config.yaml
n_layer: 9
d_model: 192
n_experts: 64
experts_per_token: 2
d_expert: 64
d_shared_expert: 64
activation: "clamped_swiglu"
moe_layers: [0, 1, 2, 3, 4, 5, 6, 7, 8]
router_score: "sigmoid"
normalize_top_k: false
routed_scale: 1.41
balance_loss: 0.00172
balance_bias: true
router_noise: 0.3
init_std_router: 0.0157
lr_router: 0.000423
n_head: 6
n_kv_head: 2
head_dim: 32
vocab_size: 32768
norm: "layernorm"
norm_place: "pre"
norm_eps: 1e-05
positions: "rope"
rope_base: 10000.0
rope_fraction: 1.0
qk_norm: false
attn_scale: 0.177
tie_embeddings: false
parallel_block: false
init: "normal"
init_std_qkv: 0.0257
init_std_o: 0.0
init_std_up: 0.0257
init_std_down: 0.0
optimizer: "muon"
lr: 0.0019
beta1: 0.95
weight_decay: 0.0
lr_head: 0.00477
grad_clip: 0.5
warmup_steps: 200
schedule: "wsd"
decay_fraction: 1.0
decay_shape: "linear"
final_lr_fraction: 0.02
batch_tokens: 32768
seq_len: 256
doc_mask: true
train_tokens: 302600000
steps: 9235
dataset: "wikipedia_en"
Below are experts of layer 5 (counted from 0) of a mixture-of-experts language model. Rows are named router (the router's row for the expert), gate (a neuron's input weights, with its number), up (a neuron's input weights, with its number), down (a neuron's output weights, with its number) and show model dimensions 0-191. Each number is 128 + 24 x the weight over its row's rms, rounded and kept within 0 to 255. Numbers have three digits each.
After each expert's rows: "comes before" lists some tokens at least twice as common just after its tokens as in all text. This comes from a sample of Wikipedia text that the model never trained on. Tokens count by the router's weight.

# expert 14
router:130146138119132163162099125107110127101075161100105098168179152138166149110111139125146155137153154172138156109122160169096119110125102126157079135167145106141154139085102098108142103145100133170104116100158119145128117118124159081121161097130097145183147058169113141140128143121132154149124151127156100151130141124115112126112169104135119125119112123169108137127115133128157140174133173110154127150112115110077126121133127136146134110103089122119124124128131114144112143088110103109120116138142098129132164113110143124102152118137149077109152152169154097169150129123116103060
gate0:105117146143162070099135147147156133170116109157129126190126135100133171106127131101138154115159151119145144157100117114121089141140104068173159098144098124126138130089088124102091145081145189126120101119128123146124108108134169117130126113164099118129123136138132075101124101126126157123126145134152111119147174156139100124128138146110139088128124111147137131075128177129169188165172139123109144139150140148108124148130127119091127116108110128106113145128117078127124090093102143116178134145131127149132106112128153144116122099109135124122131155194146158131084127099149107105
up0:089125155126079108121140118139137146149129160124122126090158102165129146166109134132157129158139143103120129120134123135080126129124193136146149109112114157191126130135123122159136113147146132108111151119143141096071105110151139110115150121121145161118132145107080142145065059134159130106129108096124122153105121138143101102129145139139111139143142125126160120141143149140170144123143133085103121143106113117095149112174085144128125151100079145134147109124163115165091102093072144112128127144115132153073111137128129120098157123100156122139143122185169115138118080109183096152
down0:131086100131122139146156145105146106112168143138113133109148107145130123109165124105152116172079119165104123135096091100134141120139128095084127096078100135154164125176176144096178125133140110152111149132123112087124113113146137144105107096109163166122148104150127087143118142137145096115130139179198146125084114119139116112157110103115114146138131093166137143105176121113124162151117150090098149142139116119096144111135080096126112144129136135156106181150131103099096142126172115113125135145140085165134099134118123132135177131145117158133137132167131099128101132111121095169
comes before: "1", "2", "born", "9", "aged", "age"

# expert 4
router:080123156143123157151195099147141122137129165128109129148125109106134136142106118098142105109141149136142128101157117154115124133097074126149126140116102121122124136106126084113129098132163150141125128115175092188117107140105132117167156083119109109149142117130088160132092105148148126120135133143142108133094178143114161087116128113141124145127153123143099168082122103112148136144142131122127074135138127140109144120070113144108164111170147106062150168157096146177152099112102110126154168089113144150108153125097135094149098120103112109103148129123121149116144132179118160088
gate0:090099097168109154123170082146153119127124149131088140141155117092111106170121068087131123122147163121131084105146140129118157110104122128139120079113132138122178113101155105126097126124155160143150097164140109143105125122123109146107167094117134125149120138134120152137139159120137120158169158094158141137136118110155121103157108109141104136108126155114124151094121087107145161119094127104154092191134134132141157120085133120141166090185128106116118181122120125122154106128103159147105135109128141120164143143136114133145094119133085083094081105145095154152138137154101169152
up0:118162139142146122167144093120105109133159115087124116161113055129121090108144143140116108108132083133122139112131142157157155118144117086119119126107154118100100118122140078144175106170152135148122132148144136130126105121144128083144172119156089163164140124124141122119128097146156161143114093154160130179133120145144151115146105160164143099154171087110104136086107159133130147149096082150165112122098126096069160119087152082110128127138168153119103159104096125156151137130133112115172156114112132114165119165120105120117153107122128152129148138111117127121096124132145117076
down0:182118121147138104157097186147121095168115089132121120152130127148111130172160172146148158128082124120111132124099126129097106117090121150104129170149127106116121141139126171093143143076108131097124113137115173136119164117135111142154128156112183122066144107134160116094117150115095128133088127144117123108130118157121086131142105133076136128103116119120141130135113106095093102148162126111153150106134184087144125133124137113115100126097102149191116116140141147144112136097158139123106146132128104130117100136154160085142128134130077181139192140145112120133099164132123146151
comes before: "9", "-", "5", " =", "3", "4"

# expert 47
router:130120127079105120122140157196089141130161123120145155122111161129124181131127119099144101116157126148131114149128132196150144148124079147126144138115107139125107101119115139056072109163142121130103132117136136120087151124126149112154160114133118147165165059139139154132094106128133111079168131139123108127109143134160132123126161144096122168132151061114099146125111130098122128127133122139131108094123118145120137089124142139153111098116103112123172147165135120127126162133093128208139118130104100113127158096109131117139105118140091137151104169157132120120106074143127115122
gate0:079175135113125104136100105161131101148136136132076147114113155156097152158107117116175098157069132131088114121134123169123144117147157163175112143142067107129160151133149141108150108158150133141110143133164143116138144131130110136135154078123170151149133137137127106142145130122136108119107115112111123139160150128136140096162131148147105151133120102132159112137117099128138114100119076112161118143124126130111082107146113127120138137071135135081127161149139065127135156117098119154115139129111139138105196127160142129141145111110116089106162156129138119048117138100092091150
up0:114111160087135144129148145108123171121127126072127128114151128104131159121107165116133113128113139153159152146105122163140067138115164163093124152129157124100148115124161093147151140111177122164109146124145144079145104123144123121144161072077090163145134177149146092132131140149124092150135101125109129216097150084143147132136126172151116135148138128161130109151129140139109148156133137140113109094148156145111111131115126176158132108113091120143117114124122128122118112155089158097153078068131120101117130104142162121117101128143151113109103102133109138096137107151093155137
down0:127128155134130104114130133082159170161158168117080108127159151104135153144128102105157127131128138135131126105143104137159121102140162133156200126133134126109085134093123122161152114153084113124150157100112121113103117112142137162083089158118091097135123156147108078103156121161141123138112099091164144160156136140138123140140058142115097119155123170168122114152130142156113096120124108137136184131124138136110129107113112115142154147108128188143119116137076131126126083121178135124139136111114066146122116155101129144122142150104123126107136062127129100097118162145110136134
comes before: " |", "–", ")", "°", ",", "."

# expert 17
router:149067167147135117149105146135128116132119118142106095122159125126186120130098138123084179119130127131141150123115120170133136137103133109131126158156153106118085145125125117161093100178113128100098142118137129109094132123110188132178124131118128086146155106111147172101072133153139145157111086110151119131148140132109127135129120105160163149154138098134114170093146139137139100114103101126084140128140083156154062110082117127079133120113107174109183123118104168141126095130106114120130138159143103191128141135107124128126141145144139099155126156125094121115142084116127131136
gate0:177110111193089141131125088154115137100146113098170106138124166126120116142113173130117154104135112169091132106107113162078113117104126127150132114138123106070103171136145129103107112155101089146125128113113133086116130123098126130146114063168157161142126090124138128143116133172164139098109160175129142126138109129151176108152131137163121134147121120093122137145076122124109122099126136130121138154170136172104090098149111110122154124089132105149154101115111160128153116183106122165096148135131106102123161132143123145115111147102097130155126100115151119089166131101137155126
up0:122124126094100098103108127153138153088105111129148122111142087124101174132107176115132113144144124156127160126148114145110104181115125136137132180145105105147125113150137121113117105109144078143145156149127108066109121076123144157114073150136102100132108149140150149148122163106125111135130156121093122135164144175120147140169110122125087210158129117114149093126041191120138101126147141119121093140149129139110137127126162133119146113110165152111172129139103109141181142110119135117122096143154133124133115136100162095137133128119112153131096102145119138123105115128120088151
down0:106134113173104115109125127091131110128152154129107149122087110139205106132177094167112164134104095109122196140126131137160131117130118175111115084117126092136133146114131140095167117091129122151110162148146136158110120163138082174099123131111146103134112124164125137117138162110120092129125174139155133131165100144112106126140097128127106131123135164137129120124113115125114153089141147128095143116153128135137120125142105144105160166129119138160124113088164144126140143120107117102072069101126139176158126115077112128113163106128157085136093108163173137142095097142116133150
comes before: "0", "9", "8", "5", "6", "4"

# expert 32
router:115135131091128122116148126131107127153121117113119077119125119135141140146116140097129108185168167156106106155135111162116138158161149139125136127165135117106123089111136121121079162143151106164159157149134114120164120160126100091138127114154174143120137152131076109084083095154140129083147114165163132141131154105114150111110185146085092131175154128116123153151114100144148121146164121066140094098175124128115154117150135131112134133103163140125161149142086118140129056115107075122120158113138128124075141078118103118123105133112149131133103111153114108123120125124123140140
gate0:130121123141133110123146095101118115111159102089123146140124162090163168142104139117086094106181120161145119080169111102115156165155084139145102122169109161135149143098166134120174127093154134152159110144127136137190124114156153096095140142165138116123110121146086129134098123099115114102177176114151121093131134137160136087127127148138094150129130159132132076113117101100115128149114138107144105124149139111107106129115123132131155116128107126119164146112138167102118096103140140144097129154149134113154085133103122107208118111114143108126156170162081141098136138099112130128
up0:133097119119143072138121109137181156116159130137161094129116121155090127133125123136159103142086134138106150115145097115132135139173106084114120079135119110108121144110136100110163105100130103104126128157137145160107150110110114143184109114090160156120103156151101132124108165107130121119180113124142140174132137116133103118098115148139104045159106106110117115165118105104151124154131125127120080132141139132100130151161146129086128091085123159156120145151125155151135157082114131134142151103084117113096162156102113082126132114154165105144151140141138164132134105114156191120
down0:114146137083126116104108157110146148084141081123133143122104117118094189121139135093101119123104076110133138120112149131133156132122137130134097156138129123125124124128140115134041108152135136120122177156176149105143124158105103160156120144215125119116110137180158099142130118154102130118123127163149134146133109115158141105130141124100174145141104114143095151090089108140142130100145149119133102135102120119144129110111186130138157116114176172117130136165178106152084139093122133102087093128107134138101126152153130078118107148124184098139139143126145120110110140122128127132
comes before: ",", ".", " of", " in", " and", " to"

# expert 15
router:147153125088128219122098150105107069097151118164107078141113133089119133137109124143132112135143115148129123110115143139085100116117143135096158122122124138113133160155123163088122140155130135134082123141133108176070113127108148155141175139170079085169136134127124162158128117172131135088162130166111122142121134102127148145134127133102156120159147109126096113117122119100111101155108135084139109142154126157141109106118112183098143154112119152130104117121156112111117125095101118112102174102116115120127163095116150129143117136127070095121168153150143124146158089134103118130
gate0:142116110103092120133176131119148116127125123120159098148140103162097135137113110097169143143151137105126129134107171114132129120151110188139143118168143125112147149124096138154141127147118129138099161079154115146078155108137121143135148102140120106139157164092116145149099114128144103107128152097143115146103142150138081132084163128124119103167183117113100106117120141068105101122096111141114119113146164123139176158157100134065123142121134188107120083150177107153140129185132139111127146141116124137144184154118135079113099125104120125095151116092118133139148085142154109119
up0:130115138144134079118142104099088116154127124107112139150139145143098137120155196106143115078120091128118136143130166126137114118078106157145139117159154153160115140138107156069115110143132152113117120155136133094142149120101147124170127142144102121115140087119146161132139089138145139117113118118203131130097093124163108153123131190123150092148124102154169129128135080139131106119162155096095133075108090122105112118148093160120139164133134113140123081149116126171101114126138109092114165145107096120165135153115134141134144096132141107118183180125121141112137100163131094123
down0:149124085105150146074114159111135115120127101120103088118166090139107108117122126092108188100138102135150144125107160160140115100156130151097107123103152099129125143167132132130110142188109178150106130112138114124112132169142167134156140131128136164141130163199097150103129123142127109093125134129122121120103104148133129148143104142179131131139111127158107125104121112077106122118158142087155165120126145134152133142171114162141098162123155089171145139120134147086136106151146131091140129139113117163154084134138082062148128072082112137139122115142134138131115111121121089139
comes before: " the", " a", " his", " her", " their", " its"

# expert 9
router:117118125163118141141142121168095096143127174173113135141115131131087106146102131095127128128110120167194118105134071170109113111081142114125114137159080119117134126134173104152138142146121125172126141126117130158114137151133163108187165155120113101123158102161138134137090081122103116113137105102144098168135129116130136136153099132112137139185104115149108104132116122152123113152192196103119122111119139143128065147140127123127120144126135066114131154127126133134119088107117128147136142097156175141116107116126150082160123125057130129154140109130142143110121116143130100114
gate2:118088119141103156137134116133097127145114147161098152148105108114128098101116128124109121151137144127144157139128128156151179116103120158143091102131076131163115104139142144112134064118124100148124070098138125115162157168094141140143129159101172148147146107100121146171155109127166156142135193101126118108111112160136188122137122128136126155098111085133125133146161142123134124165111168134107108148113103136121073147133134123115098138096120173139159131088114122179144184123099065135138142123113146113130110124130127110129108142146095101167129120120143131083107085143160156124
up2:124139143119145083103138111099141163122120086104122128086110083109116126107141105110114153117176156104081085128133090120103163115090123132126139088170102128150124143103186133084097084135187115150122148119143139148151136161146124138097169129167151146157155125129122160089092113116169122138129081148136132120151128091140163124137138098160136115146143125116130095112127123086111149152143164174115137155136173090098133168161120115120147092158138135097120132151114146152118111108146109121122068144130124147126129099176136124136121112101159125129087166149154145148152128130115127105
down2:141126092124133147154175119103109131109104144143144141098134152145166150127145127117120135154165142125167153157170125145148121122110103119068107103139130136147138125121126082123103111158110096150136122127150091145139125109147115148121147153120080111125102121157119145110131108142138149141172087141146142120134136131075113107117131159130119174165116174137085143087168172126145129107073103068141112111135123123111105098164184073186121183070109109129133137133139124091137142139135112137134123105149128148134111132098118162135114130102137153132120127128099137062126107144099169106
comes before: " |", ":", " Party", "|", " election", " votes"

# expert 31
router:154102157134103132124186111158120131134108110165119129129133132136115140163133150069117114139122185121123106111142055173147115112115108108152132115105131112105160117152137093117085164135123151124114115071149109132168109091128140129138126133126129125139152096178131136162122093149137119101095102107133113166113142117147141118105150087076120187163113115112151128098087141121173128131190162118127076140114101154124131132099118135128135125154156123121150156135054123148123107153137112115128145118124117132100144133140128081136107107113139144117136173122165134146111077139153151141
gate0:115144105112106134152205126094139127147138102126114110110092095154144143113161117092121147090171145145088150100142133108161139106150105124169116116130152115117113151119140132117095143120112132140136142097122103121154166143116118115127108131123087111168114124108111140132148141146110119127077116152162141123118136149156179107106161129125103169132065135145117147139136144127164099160087151140114133104143096158116167141111128141119130100083126137128152141119140162158109096097153122099112145081134103134137139107157089123119094081121149168096167152104093119139170161080174112175
up0:139115133173162138072141074104155127146110119135089121142145151125097102167139148129084166155169153121184143124142077119150085097104122108141097142126134134148157176124103100102090148145104111116133106101116118146167125140128097093168138124134102116136126108135117158158120157145105160129092090097171096141141141114138109086134098110139145146151136135113144141131122097138122151150160164139103153121116112128153115144146123119129120133120111127128135189102093091160149094127152193100140156115107133135165126144148100097143103105104093126095123139112119121064107124150122135138
down0:159176115152145130106139112115178071080093110143142134112123133159160157130125112109132146068159102139130116101139121162159137083096141134088102116098126160133135099114130108132113139162123087110173120121101130121109141169130128124111117108120107100091130088175120150121120147127158098123120129148154118135164123111183095122120178126132149171144136131155162157102133170135149139138122135153151082111112106100122123148125151101099150159122169117125142122142087109088133125113124111127147127149112062110163105123137182117105121102080146139154142153150123135168163113122132107111
comes before: " |", "2", "1", "0", "3", "4"

# expert 42
router:152120131096125132168137165118075169116107147154164122124144111120132152123138118117116160175158166106125144157150142146128149123106133131119114193094135082112086149159099090147091123184093146117126128109107165123126146124100135134129127094127145131146153126110133132128095115118108136116116136107140107114123141139120138117084126132140100124143114130133139173133041124092114129111139133103104141153111108128106136144116156173115118054158122140114129131141119123141207122142138142111110123159102171136087132122084131086115130112120154094108110123179177137107097124157107147107
gate0:131162160163117125114121105126124117136120137105193148101121140167101131126076113135125090093116143111110147162147201163107149122120125135092118154120113162142078149147104119110124131165109164127124134130130084111126161104107128093142121148124126165128117122132153120119093125151110160134094132104120101126151180099134190110106136141139121124132118124170108121143117165145124126142169153108121108154130152128130110141130129086078110108164180121062131095127127098159178106124127125167147153124121138100078131083142154143082119154138156132118114113123166144117157155120094132118
up0:141114114146126124122133100119133114126129102124176110123116156069135106116152121117112175121117128120128131117086108151123164161121138146146199190150125124095136135155125153129154144112114136094111106154105148145095126179113092131133114090142179147136177125113129134135141098088166110129118115128125153099119112109152150100095133128161099174110135149133147126146126129123094128114106118165101053095142109147130089154101174144080153146135141147123110140121117088153132116126125147069134145125095139123168136114116102119137130095063136141127148129184104170128151140108115116145
down0:112108134094090127159081146098161197150157116118129163083151135129132102126120150137122100110153120137138175139107139149147147104146125122160134109114101136167121154134156131161104112119104123138095138147126152139139123139104105147109129169145130126141106079144115091155095119166114097148133110148112141096139119155169125081114115086130172127099161117131106151154150109119104163104112152164118099139136130114145144162133122096134068113104116139132127115138168092141153167192156102127139132125115084126146076156146127149083132147136116112109085098127119151119113090104128118181
comes before: ")", "0", " |", ".", "%", "5"

# expert 60
router:150111172136137111145183183182119094120136153085157122141109130105097129123115139111159075154151135133113166152141126096142075196113146157126123119129126121088068133121114111119125094177123115114099149107131142136105144160141145144127139079113147131147162107166130149151114096137128131082143144174117115138067149130120117114154121143137117113124153115120081185140124090049137139152129154126111124090129127119125140129150140142144139096113110115104116132145128184129108147105095125131124108108082141125136166125124118123134120133137113123130111152178143117111110149109113154101
gate0:075143129141144115124152098169158124121112164131114111106135119123088108148138111157112104136131156101101166115199132144115108139119130125139099142133097141118139119126142096139113150108123132116111118106109124161167123139148114141118141119196113127130143143140130178123132104096152124086163107130138153089095069146120107112156103114140100108123170133151135113120119072102132134132139117077119108102108139143129138098120160153133146110161141141114123102188130120130159103109155126169157174090146137146098116160143132136090166136146180104095112166148091147139125155094064104141
up0:112221119130102115124158135096150108142151121123163155158125135118141134137132124116151142103119132161140122151148160103091123132173140053139096113104109171128109131102114110095128137095172157149122185123133138101142106170092142134153084119125135124111183145161090138068109106137148110129152138110121130091109165136158125126140131126132104146130145159121108173122114110126144101138140124073133088105142125128113110139124078128132136125131129092153056160134120142115152123118103127140075153124127164089104135117138130171126122124119116136125129165151151121140136133083120155148
down0:135128149133139148135119074097138142101138122147129127118153077114118092109149161156156168091086145149121158110088147173126147125130147111145160113088116186127124124155086117136173142107129115135144105168139127100110110105123107134134120101132132161114150127112111141163145103078119148150149122133061122165084124126195095153139142148108138110122111089125097076142171104164108089150152104124153147168120119117130100131147105138127107113147093140150128099105148103126146088140139146139132162138134113093127103105143098196140169132126152128114128126119143153138140078135137133130
comes before: " |", "°", ")", "%", "–", "7"

# expert 18
router:161103161129118138142109106115111129175117142092177118138150103097143125155126140129134186151111130107132098075127113159132058135137093132127144123148151130142124131124124152095147138131136097145115131112137084107166113141136136116179121131136146124142069125150132143109128090127196138120144147174133121110127150121085117112126117115157108121122122134136097125108105137119152151122113119154066084122193138176143141135111159126120105090137079146111115119133133196140104091088142149110135163106140119157138162147108114102151149100115149145082158113117073113133120100134132142135
gate0:154148119136124133105083122127112111156118131147156159092147117148110108086108146152112147164169108153146106088134107137104143096144141124132102115172113132123077150145094104117117165172098117159083165123145116115126074165125136114175132128084155105158142138125153140114154162137116148109131154142179123109112160107118150116132107076094097120113133141127124108104104118131160157125155108123118156162129072161119122109108139129193124129162151116082120164118121171128132119126132104138148084099114146147118144136130086123171169122143134127096138126082094158150106136162151113123
up0:164143155108118139154144136129120123112133116132149048137075109092117136141150121127130130153107119150122101159091068109136145126177118103154105128141144121125098145146095115145125072103166099134129167102151072144089090140144135116105134137087108132152112204143117147115127127146110151127092166122145133132124148162099129138154142127095162176116111108173114102158134139169122145130094110124098135135138110123103124162166128129133164076109122090151140157132125123141104108160095143113119155158120156164126149126131137120151156137156118098102075110137150132119143114121142170127
down0:129169148089076121129100196132119146103157124162145172114073131140128116092183095075160134137121114134124084073125122180135146179104135137122123149141108161113075155124112079142116123084094122134098139116102136123124104103146145132106116121117140115107094118130170148128106161107105164136144172156159126118089160130136156145134120122122161131130099115103096114125169143111106136123152163125101108123129118130153098158109140115127119142085127133118116125104148092112145133129138125137158155138135114177139117135087114124170161124176125100131114102127118135125138171155167129141
comes before: "0", ",", " |", "–", "9", "8"

# expert 48
router:166146172128069136163118163113120101140089124142133160117100103138130166176106137115111150119098191161131105120140102117083121126129086161128111132166131113148135144144125139091129146139105128128121141113153084132114131106128173115195153121147115133121119120126154099124120128117132147105092140113145102155139117119093141097136158153125149122149115078101133113134122154122127136121085154137135133102186127190092120119062154140100104137170113159155126116145110158142130164107117115151136120085107176106122148121108106137120127132070081105109139122147107112145088146125108118098
gate0:108165153118104114166143153129126108109123162166131169106145085139156092175163116141116147160118164165181135115141131136128122118154130085165152106147149171145110123069118162140126094128143152139107099097140076109142129132107112074161158126147126119116107145137106109120069126147143150129140092138136092093144081090101126120152141168139128154123158118103153101142117135101129105103125132106119146100156129149109110125107116156143146139175105147153134147101127128122129112067153103132074114129146115144089136115091141148136181144131157127120139148157087139101141128125103100142
up0:142112129113091105137104137170124117134102096191117183105092144166088191120137128129139133151108119153084118101157110130124077164154118109159147127151126148118125129101107144136123136117120130126124146140096123167098141168147149150115128161175114153153112170135093132115115085041155137114089113137132140131103140131148176142128122147131124104112123087125141110090135140104135146148101081147105133110155101124113091140121133162134138145173124125150121166139123137131153171120126166114186134156144162101125137116178130107114099118105105081100120113138153110147139134119116120110
down0:140166134141171141095125094150106099114099103128117119099144096127127110095137105099124143115077144103121109134112104153120141104167130149143169046172117104157142129114116140145125108113094141147111140134163117160136166147116178103112131112097143126097158136088135108176164112116078143124157105129117132134110145134129107117157151142097138156148124147145132111168138136142162103068126101144160155107165125097129112144112102118170128161094149125127146122097093103096090145135112166141167137138162121126123135125149131167109113132140132169154125136094118153116115160057122123159
comes before: " ", " the", " Win", " Total", " No", " Year"

# expert 56
router:071106113164139095122200107123119110135114116162186120124173102122141170137136142142129160115156161127154101121181125087123132152129139097140149120156109112091140134148128147136158136106120159161111116122134079192127169103108183126118107119148111147130106103106087118123133139118104157153134147202103069139108108101093097064136135125170146107126149110141115129093130144138148129124148146127142137115130130155153136156115129115115111119151119135088104114142131154123121079134088144145119129133110134161133162083103165098116147130106136136118128149145108112103131141126124134091
gate0:159107135135149123116167129139132118161122129132134122102139156151158139156120097148119151144119123154156100180125131103145129152105098118155140101159127105096114136133138124156195093081115139137149106102145090159069136148088129063167151110164159089112116125144121143126133154125122126158135147155098104119143156156105117115081152108140094127125121128192085094126134105109130141137168101133148100137112128115172117131118141141140092133132115155113069119137141136149107118105114105105173110095089141142122120145103105105083170103093139101151147155174132158139108153099119124114
up0:137139078146120141113157073140118139085099123146096099160138118136096137151121125153119127148113119133115164113134158102114093134118139132119105169129113121088103106125157108093122140125161118198156140160139163151138144144095118118123112164133119113171114098090131132117071106123124132137083133148110167139097095108122123126124099121164136096128161093151114125124120101135127170171140154095142139140193151100128130105111103146124142167156186133116136103118104134077106159152090133158146078095168161130153140146157138155121135124145122140147130100097097126139146097110111125088
down0:131109113107128085110125131136150118150134127095143166106114130093121131153149147135124076115133120164133131150137065132163154114156107132160182080092141136125110142119093078124151160146109110190123148102114121104118119187085120138088131132142177148139136131143131143124123155087119119142099175130160158156136146105124135149127097131160133127110122131135088156134135161147183100127110133106110120124120155123128137137116108072105122138105146195107120100146131139150123125102116156101172151098151139071166138113126094158145115120124126116122125105119165121102146135080084148125
comes before: "\n", " ", "See", " —", "History", " MPC"

# expert 29
router:123119154095141146141147138190140118138149128104146103154132127123154152140120152125138163116101114117146116111125115158109119137140126148119121124159119122119142158126142137086117122134189144112110128094150092156113119104093112153193138112110149100118105116141111139156145108161135150139124139102101111145134140128152144120102168141125148100129205119140079116117109125129140093101146126092117081152163118159130117128122131142094123133152097102124117154135151130153152154142117120160115160089108097111096167133075126126133117099097065036115136182161140101144147138129105166093
gate0:111091050142149136137155142146142093095119066142153097148117125091160132098096163140134107093117118107122116127134100133114094140140109162141118122135108133140150110087102142137133130155151118077144113128157114168144108125132149134141111155136152138093117099129141110170161111139115104138139139096145105111132157123109177136115186119152144146132141148133124110172158151110147090132136146105095090176147092131125127090130152098120095153161104116115134146150151109137147124129129136119137200076140097157110113130057135156107120122123115141112131113145120166156148126087149152091
up0:145124133115096147146095114132111112131115114147162141162133215145116150138119146138091146130082098103130090179102139159134137099140150115139077066159168119171109111168161112090115148124126139131112093091147148146108124115111080117123163105110133091115146149104133139136112130147113145133151106134122116069137092129108125080158146161113125128163136120129127152138080125144143087131163156131122138144118153130154148108137160146144092108116157127182118164095172126152159145140119128135094098094132153136158157100127096115156139098125125099142132119135130075124112147131110110143
down0:146101126095141082084119126127101083136162153095118155119110135129155150134209160163121150130122135084106123112093108130127117132099162154128174126149109134148119133162143122083146149108136084118155128148147121135161108132118125153139109134101135137129153106154114086111153144089128140107108140131115125165148136151176114149133092124123128158080105133159092113155155146155145114099132106118127107107118159126141119118145177127113112117157074151140106153077148079118165108127138141143087105106097169126165185132129091130151157134145136129138099107158118077098134117129102133139
comes before: " the", " a", " his", " \"", " an", " its"

# expert 16
router:137143144091127126121126138120112141139111150138138091135137096138090120131121133103126117126124111112111182058141153136144131158117132121170128143132116107120140150112147138079095123159171153116119190149128149124087130077109100146204121125132125073172106139116101143146124126187125154112101120131081123173131136094114156148145169094094120114116129118114113136130117110131112100110190162106119112113117118169144123129121124158095144121163065104125128108119124144139142155146101101150123159126107123153134159136105133125115132130093102114101149134123106050172146118136102122139
gate0:110126150104169157137148127149122143127134056129112110150127125139148113145095150164139093156109103116114150141134163102102141129107150161139083131143098107105127093111121198170103147128132142137128100110126162102130141097062155120138137123106155103149145156161114134197099130080154114160121138157114132116133145138150112126135111135118121110100154126152126081202142087118085068103122180094136116128116149159141157121141113141121131124152096117149150106133133094116138133146098126130093100118111125138131125116140148120138146103089107077111144149111140125122101117145123177148
up0:149140131127114130137163132130147118155136101081142142141170146077106132113129140117112093097105117108119141128125117118166122123114133146193099125130104132166117144059119134139082139086155147105131113124154130113091128123156168169159159086107143118132168130122088127149142131140139169142133148116126144112130154111109130100154128119110105115102138107166100166140126089107122119064123107165123155182134099152147134144151129133088144152135119100119094106118114144079160165126132158181089152169121160148106158172116167171110138143133113105126119110146141102159128112131096103114
down0:172105128141115121094139125183141140128134090124163165132098098128146149117153145163160126136124173160136116109117088134113131113154164147150140109125101110124127117096107127121133153099105136140147116137111084124125095110123131173129079170133144132115107144138122106107184103096127117158146151085197160149127117138168086159114108124110146110119137090124084092193148113094128123105099137111118098111157159142083085096134127111137092163150095133121136139079138172153125157132094100165141115147134102133124108130134153174120151142116134111166107150093137103129115141124125139138
comes before: " the", " a", " his", " her", " him", " to"

# expert 55
router:090126167123094156130124166104134113164090139146156149126165100137112134130139110110138149118161142110150108094131135143100120116139139152134096126172118126106152136134160152087137143134146137160131139149179120155133134091131099116189130148095079142107089073127101144138132133112168140083110105127102133138121124115144136130112165102104120128136146120147109127097131118113157145130177144143132071078173096205140084129116121130144144115159083126120136132128102114148108109153156113144116132129153156112120134099121106077131076113096108119121144176143123144168120096157096129099
gate0:149130128180119140136136151122097108122117119160141124145132119129144126143112113141095138142197133115129159106149167186132098117111135173128108110153141112127157096168125130106118169147118175115079059129157175136110126089127105120149136134118123140087118128139130123140135121174176177093094123101131120111193126102131136142104125149107137109133127125165120134124117115122153119165143146122096116073119113152084123114123134090113131148139120150119146114106132106143151112166127126135137111106117118104119154150129141103141076084136172122118133101096139150089050145150114165108
up0:170173152136090132103156094116109110128114123156136118111157129160160167124168128079092128099103113133135135119145111080104091105139153117130120178156135167135142117079178148138131089106124129130124139171128093178132116121131150119102118165141153128065126129118138129123153153122161150141106122162150141143133140108089152147120145098132113137172155132111117133132130132117093123161167170134115107116130123111106133133111136119094129126113141107099116056137143152125135151100161158107070120103098176113096126114151114122143088129160097117129134090125121126134140149115173156073
down0:171178126136102138139154159102166113118142134110128120165129140170141126121091098170125116087100128151168128098154103110154117113130094101130099139135152126139064085107128123128129156121116115115161113127164092157087129111138118105144140138139095126081158141119110177149117067123145094132138134108129112092135093089150096096113160104125152082127134137166118161148124137138112157091123108093124156114148148110150157140125152111121139125154084133097162105098112181111103162088110128145132126099142134159106150131156153148130156137114159116152133148112190113137124142095140130159
comes before: " ", " Win", " MF", " DF", " FW", " USA"

# expert 41
router:128099141141117161141137128116174137130133128109124141138149150127146120146121152109138126168124116157114085130132112121135089144166144117134132159150141129143118143122147094103113132143166119153121148131147128150152144165116102096111115115134108027117148156088117098118086100192116160120093089152138109134139121093125122142112166141106068161142121148144109159149131108129112139148201100121138120146158124126069121149123070142095130125117091149118138150145086126137135110073107112131156154111106141150049153136127171130137111126102116092127117134128143113128133137131091113144
gate0:113141166124117124164116175116174170118128137122133117121147127137119162114117119114164138145124123153133111121156123119179088124169114126109133165168128139186103113127146159095123136133172122132194110114187129133149122152118094135155080102107118134134151160119134089103119105102149146123089107137116126138138131053116111132147120161087107149105142106160115145160116092113095118151200091125123107131155113119083118088136102115086114135093141122080124122153161120143170116102095130117128144128148124122091128114120147125166140140122137107152101107128154078148132137108148111139
up0:155113131119109108107150184131135083134125139093123116110146167148112107144133143130108107134154144142148135153119126130141133143118152126122073132093097122093129117114132144112092151095174105084120097168139098094103143106133119112139136130097148150118139120156097095129119115094130157145118187155093151164137143141116141150139169111107066124115165177126197171092130153116100117195135165118153130116144119114130106153113119084157118086133101103119148134101112134117132140100116168146149090115111126141122118119136110137164073136124120137146123130156139122120122129108185179093
down0:086134077097121128105148143123152063141106135110150123146132113119157119136104129191137098150138137154152134139114102146120132134154160120149139123140109120101103125120133085097113100068090126118114121135151172144123107105092100122148143109135124106130127140139103156129126124148113129117113100138147127161098142134133128162150170143110119165126106179166088108114136107106141116148154136168118155141171149091107101166103086125143149134109160115077169152099107128150135102091121089174111193126070122133115146120092124126121122123118139137148150142133118152180154136092150157165
comes before: " of", ".", " in", " to", ",", " for"